python train.py --n_layer=8 --d_model=192 --n_experts=80 --experts_per_token=2 --d_expert=160 --d_shared_expert=320 --activation="quick_gelu" --moe_layers=[2, 3, 4, 5, 6, 7] --router_score="sigmoid" --normalize_top_k=false --routed_scale=1.0 --balance_loss=0.000439 --balance_bias=true --init_std_router=0.0117 --lr_router=0.000733 --n_head=3 --n_kv_head=1 --head_dim=64 --vocab_size=8192 --norm="layernorm" --norm_place="pre" --norm_eps=1e-05 --positions="rope" --rope_base=11100.0 --rope_fraction=1.0 --qk_norm=false --attn_scale=0.125 --tie_embeddings=false --parallel_block=true --init="uniform" --init_std_qkv=0.0817 --init_std_o=0.0204 --init_std_up=0.0817 --init_std_down=0.0102 --optimizer="muon_variant" --lr=0.00683 --lr_mult_o=4.0 --beta1=0.9 --lr_head=0.00976 --grad_clip=2.0 --warmup_steps=200 --schedule="wsd" --decay_fraction=0.316 --decay_shape="linear" --final_lr_fraction=0.02 --batch_tokens=[65536, 131072, 262144] --seq_len=512 --doc_mask=true --train_tokens=644400000 --steps=4536 --dataset="wikipedia_en"
Below are experts of layer 2 (counted from 0) of a mixture-of-experts language model. Rows are named router (the router's row for the expert), down (a neuron's output weights, with its number) and show model dimensions 0-191. Each number is 128 + 24 x the weight over its row's rms, rounded and kept within 0 to 255.
After each expert's rows: "raises" lists some tokens whose logits its average output raises strongly, later layers aside. This comes from a sample of Wikipedia text that the model never trained on.

# expert 78
router [129 104 176 133 131 149 142  66 122  78 119 135 141 144 164 135 102 132 172 160 111 157  72 116 130 133 118 122 126 119 163 129 126 137 175 116 158 152 154  74 150 143 138 149 126 150 126  98 193 139 117 131 145 163 166 132 128 133 146 157 164 112 126  95 120 134 146 106 119  87 134 101 102 138 168 100 132 120 106  93 116 102 128  92 103 121  63 151 112 139 159 152 146 127 119  48 135 123 111 138 128 114 177 145 142 171 103 122 125 131 124 160  97 122 134 130 125 158 117 124 118 114 103 124 104 148 105 141 104 112 146 157 156 119 116  91 141 135 117 129 128 110 123 122  96  95 113 147  90 152  98 119 162 160 180 105 166 154 151 111 109 159 143 131 157 169  64 131 111 115 129 118 136 137 132 118 110 145 139 121 130 104 127 136 110 133 117 135 106 108 117 147]
down0 [121  91 135 146 127 133 120 122 107 146 164 165 105 145 160 142 107 137 115 137 156  96 107 120 126 157 118  98 136 174  99 157 118  77 127 174 153 113  97 134 104 122 115 134 127 108 114 107 180 124 100 126 150  75 116 107 131 152 171 137 145 108 200 134 108 160 131 109 140 117 107 109 100 130  88 110 151 115 112 124 115 116 127 142  92 126 116 105 125 144 139 183 157  80 111 138 204 128 152 135 157 106 143 160  88 125 128  98 101  99 147 115 150 111 146 141 153 156 142 132  87 114 158 157 136 128 171 136 135 141  96 138 172 141 123 119 125 106 140 114 138 122 122 143 115 122 138  92  70  91 132  89  93 159 114 136 120 135 123 113 157 133 159 126 129 148 115 156 145 123 106 162 152 104 175 131 105 106 124 102 114 150 114 126 127  91 166 162 152 137 103 111]
raises: " ", ".", "1", ",", "2", "0"

# expert 47
router [125 109 117  99 159 107 192 135 107 165 106 145 116  89 108 138  96 109 138 159 135 152 130 160 137  88 153 148 142 134 102 119 139 115 126 164 157 109  88  89 135 171 121 165 111 141 141  61 123 109 147 119 154 104 137 117 110 119 159 153 118 141  99 127 136 123 141 120 114 153 145 156 141 151 119 106 100 117 102 120 106 152  92 117 154 134 121 122 129 135 126 114 115  76 159 126 152 142 112 124 145 130 117 174 171 132  96 109 143 141 166 131 145 133 121 113  84 111 121 126 172 165 146 120 155 157  78 136 161 131 111 151 161  91 112 156 100 126 132 106 133 103  62 114 162 122 126  98 116 165 128 115 113 114 111 118 114 126 123 112  77 149 164 161 127 161 135 126 125 125 126 106 154 157 119 133 165 134  95  91 134  95 127 135 116 147 176 106  68 161 151 118]
down0 [134 111 136 131 125 133 109 128 109 146 119 124  96  99 120 156 146 119 127 125 158 110 145 145 122 117 138 149 182  59 147 105 107 112 156  98 149 111 118 113 132 138 141 162 139 107 135 133  99 126 156 203 137 155 149 125 128 126 189 103  69 167 108 121 118 123 163 141 110 122 152  80 108 133 146  75  88  96  63 132 175 117 139 130 122 114 135 129 125 100 122 116 118 145 138 140 129 119  95 127 134 124 139 120 121 130 125 121 108  95 170 140 116 133 132 111 126 113 104 153 174 175 116 149 137 138  94 109 145 142 108 150 112 105  89 161 155 152 134 139 127 174 150 137 122  82 122 120 136 137 144 107 110 142 125 132 129 115 163 159 166 133 100 113 139 191 127 100 154 143 143 134 155 155 140 100  85 100 130 120 126  99 133  81 146 101 117 136 120 106 186  92]
raises: "der", "par", "bra", "per"

# expert 12
router [112 177 128 133 168 101 144 137  92 151  63 121 141 147 131 129 120 119 120  89 111 101  79  99 119  97 156 176 101 156 116 130 103 179 111 143 155  91  62  97 129 137 101 133 164  81 167 111 148 104 123 166 128 122 134  92 143 124 122 111 138 181 127 134 142 113  97 103 180 113 144 135 119 120 123 121 135 132 129  59 141 122 150 122 129 114 157 107 121 140 155 129  99 130 104 115 135 131 136 173 180 122 119 151  88 107 118 152 138 132 153 120 119 141 172 154 132 130 128 134 118 116 139 140 131 113  97 144 150  84 133  68 118 112 108 170 110 138 167 139 120 108  88 118 152 129 138 115 170 136 137 180 142 106 166 115 116 124 145 104 129 107 143 155 131 135 111 148 134 138 173 131 140 137 160 124 137 129 124 140 150 116 159 101 154 119 115 137 128 130 106 175]
down3 [103 108 161  97 121  92 107 122 125 214 128 145 135 138 125 174  96 158 156 126  98 160 104 118 140 152 152  92  92 103 107 144 185 133 161 154 183 122 141  83 147 114 131 124 138 116  99 156 116  98 162 142 149 125 113 143 117 112 128  96 120 149  90  78 111 109 145 123 138  83 103  63 128 143 152  96 155  92 182 162 150 126 121 117 152 145 127 127 147 103 147 124 112 104 113 118 155 134 130 169 143 126 136 121 141 139 125 124 134 140 121 116 106  72  96 114 164 171 144 127 116 114 141 131 130 126 126 136 155 132 156 144 122 148 154 131 163 138 122  93 116 140 148 167  91 112 140 127 113  94 143 105 115 144 130 100 125 103 139 151 107 128 124  80 129 146 114 126  99 118 140 158  85  90 144 149 129 173 122 123 121 145 145 135  93 140 139 155 132  99 145  89]
raises: "tur", "ir", "tain", " affair", "?"

# expert 31
router [147 116 147 129 109 160  94 121 132 121 153 136 152 138 112 108 138  96  96 125 133 124 139 153 186 123 144 110 175 129 103 113 163 108 143 151 106 148 135 123 148 154 101 150 120 141 132 105 168 116 119 128 147 117 178 166 132 108  97 100 168 118 145 126  65 135 103  63 184 155 119 107 149 180 133 118 114 118 136 106 103 155 110  89 111 142  81  94 117 148 138 129 135 122 110 132 121  67 133 156 116 113 133 122  96 104 110 105 154 148 139 130 114 107 145 124 129 110  92 102 174 121 117 128 112 161 154  93 101 107 174 120 146 126 146 146 108 140 111 131 121 117  81 133 140 149 147 170 144 139 142 171 134 103 159 124 110 170 153 101  98 100 137 121 120 140 130 103 104  78 130 143 121 119 114 114  75  81 104 125 151 115 130 174 120 155 120 120 112 142 149 163]
down2 [148 152 139 100 135 132 130 129 104 142 124 121 168 127 126 133 137 111 138 126 125 116  97 173  82 151 148 105 156 113 161 132 142 160  93  93 113 133 139  93 148 136 131  89 177 124 163  99 102 157  98 141 134 185 134 117 102 153 107 135 101 129 141 118 104 163 132 102 137 148 142 122 166  81 151  88  80 125 147 130 145 122 163 128 105 125 151 131 144  79 127 137 124  77  67 100 128 147 141 156 177 157 129 144 134 140 109 142 166 116 143  91 132 154 129 134 139  46 133 153 160  82 101 156 138 130 109 117 122  85 104 128 130 150 116 131  82 136 146 122 196 148  92 135 152 122 143 110 119 153 112 120 157 144 136 149 119 122 134 135 149 108 117 148 142 152 113 168  86 123 100 106 129  93 129 102 133 106 128 119 170 121 100 117 115 117 142 103 142 139 119 122]
raises: "'", "\n", " ", "s", ",", " of"

# expert 74
router [127 155 204 163  89 145 151 134 182 126 135 132 116 137 135 117 128 116 150 138 169 127 151 112 114 120 129 117 190 130 125 121 114 116 106 113 119 154  98 110 147 106 147 147 144 146 107  74 140 128 149 123 131 123 141 150 148 115 137  99 132 156 126 123  98 125  91  96 139 144 138 184 122 147  98 133 162 136 114 131 136  96  83 138 162 191 102 126 136 121 118 134 102  98 114 149 139 112 103 110 138 151 169 152 109 151 135  89 161 143 159 144 115 120 118 118  97 117  91 129 191 120 136 118 165 120 140 123  89 140 105 142 146 100 168 121 137 120  99 128 100  76  94 112 139  97 152  95 162 102 110 188 111  69 111 123 133 148 124 114 127  87 177 125 132 126 129 163 114 130 123 134 134 139 135  76 161 134 101 138 153  96 116 145 102 141 150 125 117 130 118 143]
down0 [177 159 160 122 111 135  91 105 142  92 106 146 106 137 102  75 148 133 135 105 113 179 121 149  88 109 108 139 131 136 146 146 134 104 113 135  90 123 110 151  62 131 139 131 152 108 168 132  94  97 142 115 165 123 118 125 126 120 146 131 130 105 178 152 162 151 149 149 150 128 142 110 132 142 121 106 128 102 132 165 150 149 122  99 165 113 117 151 143 155 131 155 102 111 130 143 134  89 118 123 144 147 121 106 158 139 102  95  88 139 100 111 154 152 114 157  99 172 161 105 118 126 150  97 129 103 119 170 123 200 153  85 102 124 121  87 138 134  95 106 145 142 140 159  92 147 106 119 187 129 120  81 134 112 130  99 137 118 103 103 144 156 139 142 156 137 126  72 135 137 114 173 138 132 114 141 125 113 136 137 149 120  96 135 110  83 141 112 112 141 173 130]
raises: "ally", "al", "profit", "lea", "stead", "wa"

# expert 5
router [156 117 166 159 101 164 142 137 108 157 118 145 111 141 148 174 123 101  87 127 114 168 127 131 125 140 120 153 127 104 102 105 145 179 147 120 176 109  86 125 116 142 119 138 114 155  84 115 141 190 152  89 141 163 122  95 108 141 140 135 187 147 135 138  62 130 133  96 125 112 117 138 138 127 111 123 136 126 102  86 114 126 141 129 108 178  85 125  88  98 168 173 128  69  73 108 121 139 150 110 131 138 152 156 141 105 111  95 130 133 141 117 134 113 105 151 129 115 130 125 150 125  88 110 102 173 183 103 134 128 141  87  94  75 119 137 108 129 167 126 115 125 141 117  97 128 125 132 140 133 156 134 129 140 159 150 148 153 117 163 138 133 127 156 107 146  92 127 167 152 139 152 138 127 143 127 107 132  91 144 134 121  93 117 119 128 137 156 127 118 161 101]
down1 [159 125 160  98 169 128 109 111 142  61 112 120 128 189 116 157  96 151 133 151 108 163 159 124 151 139 106 162 118 110 114 113 134 131 109 116 136  97 118 120 121 129 119 152 137 147 119 154 154 141 138 118 104 139 186 163 132 163 119 116 135 105 162 152 106 137 130 151  85 120 109 115 111 125 108 114 134  96 179  99  95  88 111 144 143 119 143 126 139 125 148  83 172  91 121 139 114 136 173 159 115 141 148 136 135 166 109  83 142 103 139 130 113 116 111 113  95  96 146 102 133 139 139 159 163 107  86 153 172 117 104 126 109 104 144 127 118 135 104  77 165 118 139 159 141 127 143 124  82 112 119 151 129 101 104 139 113 136 105 136  89 123 139 139 184 123  92  98 135 141 105 160 149 130 134 198 122 165  89 140 119 144 111 139 125 128 115 100 117 135  81 137]
raises: " the", " each", " its", " any"

# expert 70
router [144 131 134 112 159 142 131 166 129 125 100 120 119  88 112 142  90 119 175 144 122 182 128  85 147 114 135 129 140 110 174 140 151 156 141 127 119 108 122 154 138 201 126 145 100 130  80 131 147 148 138 146 122 133 180 119 147 120 130  98 112 139  92  90 130  88 143 130 112 136 164  79 169 153 154 125 159 132 128  81 169 127 139  97 110 125 157 128 111 122 151 165 143 119 117  83 112 111 112  87 155 118 149 109 147 108 138  92 119 134 103 121  85 128 162 114 104 137 136  94 158 157 130 101 146 126 152 108 115 119 146 149 133 113 148  74 123 139 113 119 115 106 139 113 108 108 122  86 168 129 150 124 119  99 157 128 118 134 170 128  71 119 119 142 148 148  86 174 159 145 162 165 141  81 142 125 142  97 127 154 121 119 164 141 122 115 137  99 127 136 122  84]
down0 [152 103 118 145 129 156 110 121 102  68 119 137 145 132 142 102 118 122 117 137 126 120 128 147 141 139 117 128 141 138 129 130 127 161 163 167 115  99 154 134 141  86 112 153 144 118  85 114 153 109 106  96 103 114 116 138  96 156 112 174 100 128  95 127 156  98 135 140  75 129 145 113  90 154 171 102 144 135 150 122 116  79 144 152 132 125 141 127 158 140 144 154 122 109 143  82 156  85 132 179 102 144 166 130 140 147 125 142  88 180 116 105 145 131 156 130 117 138  84 146 162 145 104 127 110 176 135 139 108 128 104 122 167 134 157 113 131 135 101 183 106  99 126 134 123 114 117 131 116 168 141  92 143  75 121 117 131 158  89 144  92  84 166 151 129 159 159 150 141 126  61 142 130 115  84 130 143 117 137 139  97 143 156 151 101 144 131 119 111 127 168  99]
raises: "ible", "gin", "0", "our"

# expert 55
router [111  91 145 133 104  90 135 115 118 145  83 137  91 113 115  73 138 132 102 168 172 177 150 167 156 139 142 190 113 137  82 137 137 164 200 118 204  97  73 159 117 114 118 158 122 101 145 130 174 119 126 148 125 112 141  84 124 146 112 164 122 133 128 116 130 118 139 101 123 109 115  93 145 141  98 120 118 118 123 122 148  98 152 119 159 137 173 102 119 100 104  86 127 129 112 136 149  84 128 131 144 129 156 148  90  98 155 122 107  98 116 125 102 168 128 123 151 124 142  96 139 156  74 116 139  99 157 139 144 108 130 103 188 116 108 140 136 143 135 145 137 132 114 126 105  88 118 133 168 129 165 144 132 119 130 130  82  91 143 150 128 150 118 158 108 103 122 129 145 111 132  98 121 125 161 137 130 131 117 112 128 135 127 127 151 124  98 129 102 135 136 127]
down0 [ 91 148 115 134 135 155 118 116 112 143 100 134 151  95 148 104 133 134 131 123 140 160 140 104 116 138 151 133 152 138 181 132 138 144 183 144 104 142  98 112 110 114 109 172 110 102 124  76 151 108 135 150 130 124 141 121 132  88 113 135 109 129 136 109 138 143 141 118 138 135 150  98 119 131 125 133  87 130 101 146 106 161 146 112 108 134 142 156 117 141 150 185 183 157 176 124 176 128 144  91 118 166 152  89 144 104 149 130  70 112  77 137 132 126  93  87 125 126 138 156 137 133 105 132  99 124 152 105 129 157 117 125 116 101 133 145 133  94 134 135 131 155 131 131 152 148 151 127  77 155 168 128 127  72 150 137 177 128 119 173 136 148 125 161 122 111 149  94 145  99 110 103 106 112 124 181 122  87  90 112 128 107 163  73 108 153 124  95 143 102 108 100]
raises: "\n", " are", " have", " respectively", " (", " include"

# expert 7
router [104  85 123 157 144  85 118 149 108 175  97 155 136 148 157 130 120 121  90  97 131 176  74 141 136 112 116 167 118 116 121 151 114 175 166 149 162 108 137  99 144 216 137 119 127 131 101 125 128 150 180 151 142 129 115 134 152 152 114 118 122 106 115 144 140 126 150 114 170  95  92 104 127 104  98 116 126 124 114  91 137 110 105 123  93 112 114 116 147 152 132 112 178 111 137 118 137 110 116 133 139 143 153 103 129 174 145  77 173 114 128 137 122 142 122 127 103  79  85 138 162 135  90 122 146 114 108 110 128 139 132 143 126  63 137 119 133 154 140 108 131  64 150 153 123 142 117 170 123 136 143 120 140  94 115 114  98 121 124 144 149  77 154 136 130 150 121 146 114 121 132 139 112 130  91 139 138 117 154 135 113 102 103 177 155 107 126 128 105 164 114 148]
down1 [125 189 126 178 117 109 110 139 135  93 117 124 113 149  96 134 149 145 145  94  93 136 123 120 121 193 162  71 129  87 133 106 117 119  93 120 129 123 141 100 137 178 117 123 122 100 123 133 146 111 178 118 155 139 158 129 131 100 104 129 127 155 144 132 109 136 116 155 101 105 132 140 146 150 126 130 178 150 162 129 108 113 141 120 143  83 162  82 153 122 133 133 115 139 115 131 135 146 120 122 134  93 134 125 114 156 124 152 117 134 107 164 114  89 115  86 145 155 150 167 114 132 105  93 126 130 137 109 111 115 150 126 158 128 113 109 138 144 121 150  95 137 106 107 142 155 140 103  73 119 144  73 162 106 126 141 206 164 125 123 129 155 140 163 170 124 138 125 153 148 103 147 136 113 174 150 125 134  81 107 110 131  96  99  90 111  95 131 131 105 163  84]
raises: " composed", "Geography", " •"

# expert 41
router [165 122 188 143  98 136  86 134 137 121 128 126 115  62 107  77 133 137 136 131 106 120 166 112 153 139 124 143 134 137 151 108 148 125 129 184 139 107 143 137 135 163  63 128 119 125 138 156 120 149 158 104 165 107 158  86 152 160 133 115 130 144 110 134  72 118  90  76  87 119 116  99 123 113 163 149 109 143 145 136 130 100 114 131 154 141 111  97 153 161 134 135 143  91 138  92 145 142 135 122 185 111 114 163 104 160  94 128 108 128 139 133 143 120 185 163 128 178  98 119 143 129 116 124 130 119 153 126 142 104 106  80 123 123  87 136 111 156 165 138 126  89 131 145 100 132 154 102 129 160 110 159 114 122 143 110 136 144 126 104 129 112 113 112 137 114 152 167 170 121 135 143 182 114 124 130 145  98 124 146 127  94 124 112 145  82 147 155 119 109 115 128]
down2 [118  67 102 114  95 148 155 139 124 142 135 158 148  94  92 143 102 130 146 171 118 159 103 133 126 156 121  54 113 129 108 132 136 188  98 102 132 137 130 141 134 127 134 103 125 118 120 101 142 200 150 173 172 131 104 130 150  89 133 118 128 138 106 123 106 134 118 121 122 118 163  94 120 152 136  99 110 153 125 133 118 134 128  99 137  74 112 104 153  93 188 137 104 149 116 120 125 149 104  95  80 136 145  91 103 131 143 125 127 134 147 168 115 112 101 176 123 106 145 127 153 133 116 149 137 114 151 125 166 123 138 131 164 108 145 142 109 177 111 156 129 146 162 161 105 139 143 147 122 132 109 111 142 172 136 122 116 106 133 136 132 145 109 151 161 106  80 135 159 117 144 139 165  77 126 154 151 110 139  87 122 124 142  83  84 124 138 135 125 134  88 124]
raises: " since", " from", " in", " after", " "

# expert 79
router [159 132 132 142  90 149 151 112 178 121 157 171 136 112 139 129 120 123  93 126 169 132 117 123 121 108 100  90 152 160  93 136 176 115 129 142 157  60 142 112 133 158 147  90 157 126  91  47 186 134 134 124 132 131 110 101 119  78 120 143 115 145 122 141 142 112 133 116 126 110 126  96 113 116 142 138 134  98 147 128 146 133  84 115 135 127  59 104 119 109 142 135 166 132 138  97  54 123 125 117 135 129 140 163 154 149 134 137 157 119 139 122 140 130 133 151 134 130 101  92 216 137 132 120 114  91 137 104 105 147 131 126 122 125 109 129 148 135 111 129 102 112 108 117 155 121 136 126 116 155 115 126 134 109 114 125 106 127 124 124 128 104 135 176 145 142 126 177 141 136 122 156 124 151 103 117 127 132 169 148 131 136 112 154 147 106 155 141  49 105 104 131]
down0 [165 118 157 136 150 167 132 151 102 122  88 112  99  70  99 153 119 175 108  85 100 134  81 146 142 131 136 113 135  96 130 117 127 120 129 156 128 117 121 180 142 146 122 140  99  90 155 129 140 112  88 128 122 139 141 135 121 134 182 173 156 100 147  91 176 106 145 146 115 136 155 126 159 133 143  95 133 137 125 103 138 151 151 139 107 144 156 124 126 128 119 101 140  87 166 141 166 145 179 109 127 143 123 104 124 141 119 147  98 120 146 145 121 110 150 133 124 119 165 102 156 145 101 130 117 135 128 136 121 153 131 176 144 142  93 153 157 133 102 105 104 145 154 128 130 121 122  71 115 138  93 161 164 130 176 137 116 124 122 148 137 114 115  76  88 151 131 140 166 111  98  95 111 107  99  75 121 118 105 150  96 109  95  86 113 137 170  99 114 153 150 115]
raises: "st", "0", "2", "1", "4", "mus"

# expert 43
router [138 167 135 115 130 125 158 167 126 144  69 125 151 161 119 137 126 116 107 110 109 102  73 111 100 113 151 138 113 152 102 144  99 171 103 154 138  89  70  93 121 139 114 108 141  86 155  73 192 134 111 165 119 126 143  91 158 148 112 124 142 143 140 129 129 124  86 105 175 111 135 143 118 108 141 133 125 151 127 108 157 113 132 137 136 116 128  87 113 130 170 152  82 119 157 128 120 119 181 145 162 100 127 146  81 104 123 166 139 140 127 110 114 164 155 155 127 134 113 123 136 111 136 136 111 112 116 136 147 120 116  79 141  99  84 150 134 124 169 122 128 117 116 118 130 109 126 117 180 117 110 165 139  97 159 125 113 138 135 117 115 127 152 123 132 163 120 109 125 128 151 145 124 154 144 115 136 100 147 126 123 129 106  93 141 171 143 148 140 140  58 197]
down3 [ 94 146  87  97 111  92 105 155 117 102 148 139  81 126 156 114 141 124 141 137 120 143 125 124 122  94 115 187  66 143 108 124 123 173 125 170 102 122 117  85 146 170 114 160 129 134 132 113 154  87 135 136  84 158 113 181 105 114 136 156 115 111 125 174 125 116 120 158 145 145 108  64 136 173 122 124 137 154 154 108 180 125 153 106 168 113 137 126  86 152 128  79 136 133 116 117 148 143 144 157 117 126 107 139 128 131 128 133 127 104 167 146  92 145 125  90 107 102 134 140 143 137 117 135 126 118 134 105 111 182 100 147 132 135 189 106 124 148 144 169 115  87 100 111 171 155 136  90 132 128 119 156 136  90 154 138 115 113 124 116 157 103 128 139 123 123 149  78 116 129 165 110 141 153 128 102 107 128 149 121 125 114 126  99 113 139 104 157 159 104 146 115]
raises: "\n", ")", " or", " ", "),", ")."

# expert 75
router [141  93 147 166 148  90 117  85 179 109 122 114 116 136 128 149 116 127 130 114 152 162 128  99 130 141 134 114 177 132 100 119 128 146 128 121 155 138 116 118 127 125 152 125 140 129 157  90 124 131 140 190 120 174 150 119 122  91 157 106 132 146  75 116 148 124 155 159 119 132 104 140 125 161 114  83 144 145 101  90 145 182 131 111 118 131 148 134 145 104 160 104 111 124  80 144 107  78 124 116 152 140 133 170 115  87 118 162 141 139 145  97  77 152 107 123 129 128 140  80 139 137 150 115 159 122 100 144 155 140 125 149 183 106 115 111 125 134 148 115 128  99 151 111 123  91 155 148 134 135 142 146 162 101 107 153 121 119 147 136 109  98 114 149 119  97 125 148 132  88 107 104 100  86 125 118 173 122  90  85  97 147 198 143 108  95 142 141  97 109 135 150]
down0 [142 163 118 110 107 112 130 110 126 123 129  81 164 154 153 114 170 122 110 105  92 129  95 116 113 133 122 143 137 127 122 118 118 118 116 124 105  95  96 141  94 122 121 140 142 185 148 100 100 156 128 154 110 122 113 106 148 128  99  61 159 156 122  74 149 156 142 135 125 123 134 141 140 138 122 133 103 115 170 147  96 175 128 142 119 140 154 132 132  99 160 105 157 107 190 128 111 119 107 140 153 104 117  95 100 144 112 117 117 118 141 112 161 149 151  99  96 151 131  94 145  95 146 118 138  97 183 139 132 137 127 148 109 118 132 145 156 109 112 136 156 134 135  69 103 156 152 148 201 135 130 141  90 118 162  95 145 161 141 114 116 136 133 143 122 130 126 187 141 150 112 162 116  87  74 121 105 101 119 159 100 146 130 126 115 103 138 160 173 134 144  97]
raises: "====", " respectively", "bass"

# expert 33
router [191 132 120 202 161 128 127 143 168 166 146 132 119 122 146 129 118 135  62 136 112 127 124 115 183 116 150 132 163 130  96 143 106 119 198 113 122 114  53  72 131 122 161 122 137 118 120 145 111 164  97 155 132 151 124 104 155 120 150 166 127 149 126 152 114 136 139 113 179 134 113 135 102 149 101 167 102 127 149 112 132 127 104 146 134 134 124  91 144 136 135 130 108 159 141 130 143 127 117 108 140 101 103 142 121 134 102 118 144  94 167 112 112 123 142 102  78 133 153 137 149 163 123 121 107 117 137 115  89 151 124 154 136 123 116 115 111 132 152 118  87 105 147 105 112  98 153 129 161 158 131 107 117 134 118 117 126 102 148 155 113  81  90  92 131 151 106 136 145  97 150 117 164 125 109 112 124 121 147 122 118  75 135 148 151 129 158 124  87 164 142  83]
down0 [114 129 104 151 135 115 107  98 145 181 164 103 136 126 113 133  81 134 147 137 135 121 156 118 124 136 172  78 112 167 100  90  99 118  92 130 122  94 123 115  90 134 144  97 119 136 133 146 157 176 103 103 121 112 118 113 147 127  96 133 127 113 126 137 107 122 128 133 139  77 151 140 131 158 142 112 155 129 134 152 159 171 170 143 149 137 120 147 107  89  88 131 141 139 144 120 169 157 102 156 130 151 136 115 147 152 129 125 150 156 165 118 150 124 160 116 143 123 183 145 102 148 134  94 158 169  97 133 140 136 121 123 119 120  93 136 101 141 122 114 155 106 124 155 115 126 100 111 169 102 119 152  71 117 143 148 146  99  99 117 158 143 128  96 126 190  92 101  58 147  79 116 111 123  99 127 159 125 153  85 130 124 137 163 127 155 127  96 134  97 150 114]
raises: "===", "\"", "=="

# expert 77
router [124 106 140 110 117 118 135 126 181 170 118 140 145 116 123  75 127  93 120 143 126 137 112 114 109 103 154 111 227 161 102  86 154 129 121 112 139 113 125 135 119 138 115  78 144 148 116 131 134 160 123 129 125  94 134 147 150 115 112 150 117 162  89 148 136 129 144 112 115  91 109 145 118 118 178 162 159 106 109 144 153 116  81 119 129 168 127 129 109 117 146 161 123  87 102  94 117  95 119 144 139 119 129  98  99 166 108  82 154 126 109 130 158 145 145 137 112 151 117 102 135 165 140 110 150 133 150 135 112 148  68  62 138  87 116 148 115 146 147 134 131 137 149 118  98  72 125 144 153 158 143 132 134 127 112 113 143 148 141 116 112 117 149 129 119 184 151 167 151 120 113  81 127 148 146 110 127 107 132 134 120 120 173 105 130 179 123 138 119 170 136 142]
down0 [149 134 148 133 167 111 113  72 133 121 124  92 121 131 216 123 142 157 125 144 159 116 108 125 157 129 107 155 154 131 114 139 149  98 137  90 112  85 160 127 112 133 128 110 169 122  97 116 139 125 121 186 134 126 137 119 107 100 101 162 126 168 166 123  67 160 130 135 144 120 140 109 124 128 109 145  74 119 132 142 106 137 147 124 129 131 128 123 106 129 124  99  88 167  65 143  64 122 117 129 115 141 154 156 171 135 142  97 120 140 147  95 122  90  86 156 129 126 137 160 110 144 112  97 176 108 110 130 131 118 130 175 168 138  90 151 158 149 135 134 134  88 139 181 164 104 136 134 150 121 104 136 143 168 103 171 111 158 107 135 130 106 132 133 128  97 125 130 103 136 100 113 133 130 120  98 106 102 131 129 119 166 143 126 142 137  98 124 138 134 104 119]
raises: "'", ".", "ing", "our", " in", "ed"

# expert 44
router [169  95 162 138  89  90 145  93 124 125 100 141 143 162 161 151 136 123 144 108 135 104 163  99  96 132 106 124 134 180  97  99 142 115 111 120 140 168 139 106 134 128 131 130 117 147 146 157 134 115 123 118 114 159 155 123 149 145 131 158 179 168 143 135 112 119 155 109 123 151 107 161 139 143 144  84 115 132 116  98 128 115 137  91 103 133  89 116 170 136 164 112 110  91 149 127 148 138 172 111 116 131 159 117 129 159 153 155 140 109 130 149 114 153 138 142 102 154  95 109  94 157 138 132 158 170 137 138 101 132 100 128 138 132 158 108  96 129  90 123  90 138 136 107 124 118  71 148  93 103  99 142 153 164  92 114 147 174 137 151  74 109 137 126 128 101  71 124  95 122  77 139 183  94 111 117 100 148 122 113 115  89 120 135 120 100 153 142  95 129 119 124]
down3 [125 125 126 124 140 144 106 198 147 111 116 129 161 139  99 142 139 128 130 112 125 106 170 136 124 122 110 128 135 108 150 147  93 127 126 109 114 133 122 126 129 150  99 153 106 101 117 146  98 142 155 129 100 128 111 140 118 111  94  94 151 124 150 102 160 113 132 139 119 119 131 143 157 110 156 117 130 150 146 118 144 121 111 164 133 156 117 115 100 127 158 108 146 177 134 150 151  83 125 119 139 132 140 158 128 104  77  90 122 122 146 134 138 157  66 177 107 105 158 102  71 175  78 113 148 122 175 147 145 112 105 119 109 104 127 164 123 178 147 142 148 117 128 147  79 175 137 176 117 151 138 179 109 112 106 127 151  83 133 126 154 112 132  82 127 156 186 126 107 157 102 142 108 107  60 129 136 123 135 135 142 139 138 109  76 128 138 115 108 117 105 150]
raises: " his", " who", " her", " he"

# expert 58
router [111 158 167 128 151 134 139 152 156  95 101 150 100 125 108  99 138 107 128 156 135 104  87 132 124 103 119 175 173 121 150 127  97 114 125 128 140 103 168  87 158 166 152 164 179 126 130 107 153 147 158 127 178 134 128 138 172 132 119 112 139 188 128 139 111 129  92 144 133 109 119 149 102 147 165 148 119 118 109 147 150 140 164 134 129 125  91  97 113 155 115 124 131  88 101 100 125 127 161 151 114 130 118 117 148 164 103 178 110 131 104 118 114 109 106 108 100 105  74  99 179 127  73 119 136 109 124 122 150 159  83 121 114 107 125 169 113 178 162 120 127 115 101 139 124  94 118 124 141 117 169 135 116 127  94 141 127 131 129 133 113 122 112 133 137 149 102 126 129  92  90 148 139 134 108 137 127 168  95 133 163 116 141 101 105 107 169 139  93 148  76 109]
down0 [133 167 163 168 105 158 151 127 127  99 127 136 153 150 144 160 121 161  64  91 109  98 152 118 133 117 147 118 149 133 198  98 128 146 131 136 143 163 133 117 160 136  94 123 168 191 119 160 134 131 148 128  81 167 135 151 127 105 117 129 117  91 109 106 112 130 138 133 147 137  87 143 100 146 133 126 132 117  92 137 130 135 148 115 118 138 114 120 133 130 126 112 139 179 101  99 115 155 139 117 111 123 112  87 141 131 120 111 107 129 143 132 100 127 149 132 143  61 117 128  94 140 165 118 144 117 121 123 150  88 143 123  90 102 112 136 100 100 120 156 123  72 134 152 172 132 117 110 115 124 145 129 167  89 107 121 155 205 117 163 140 144 114 127 146 144 119  90  87 122 137 107 146 136 114  94 129 150 103 164 154 156 112 111 167 117  96 144 126  87  95 123]
raises: "al", "ed", "\"", "ful", "un", "im"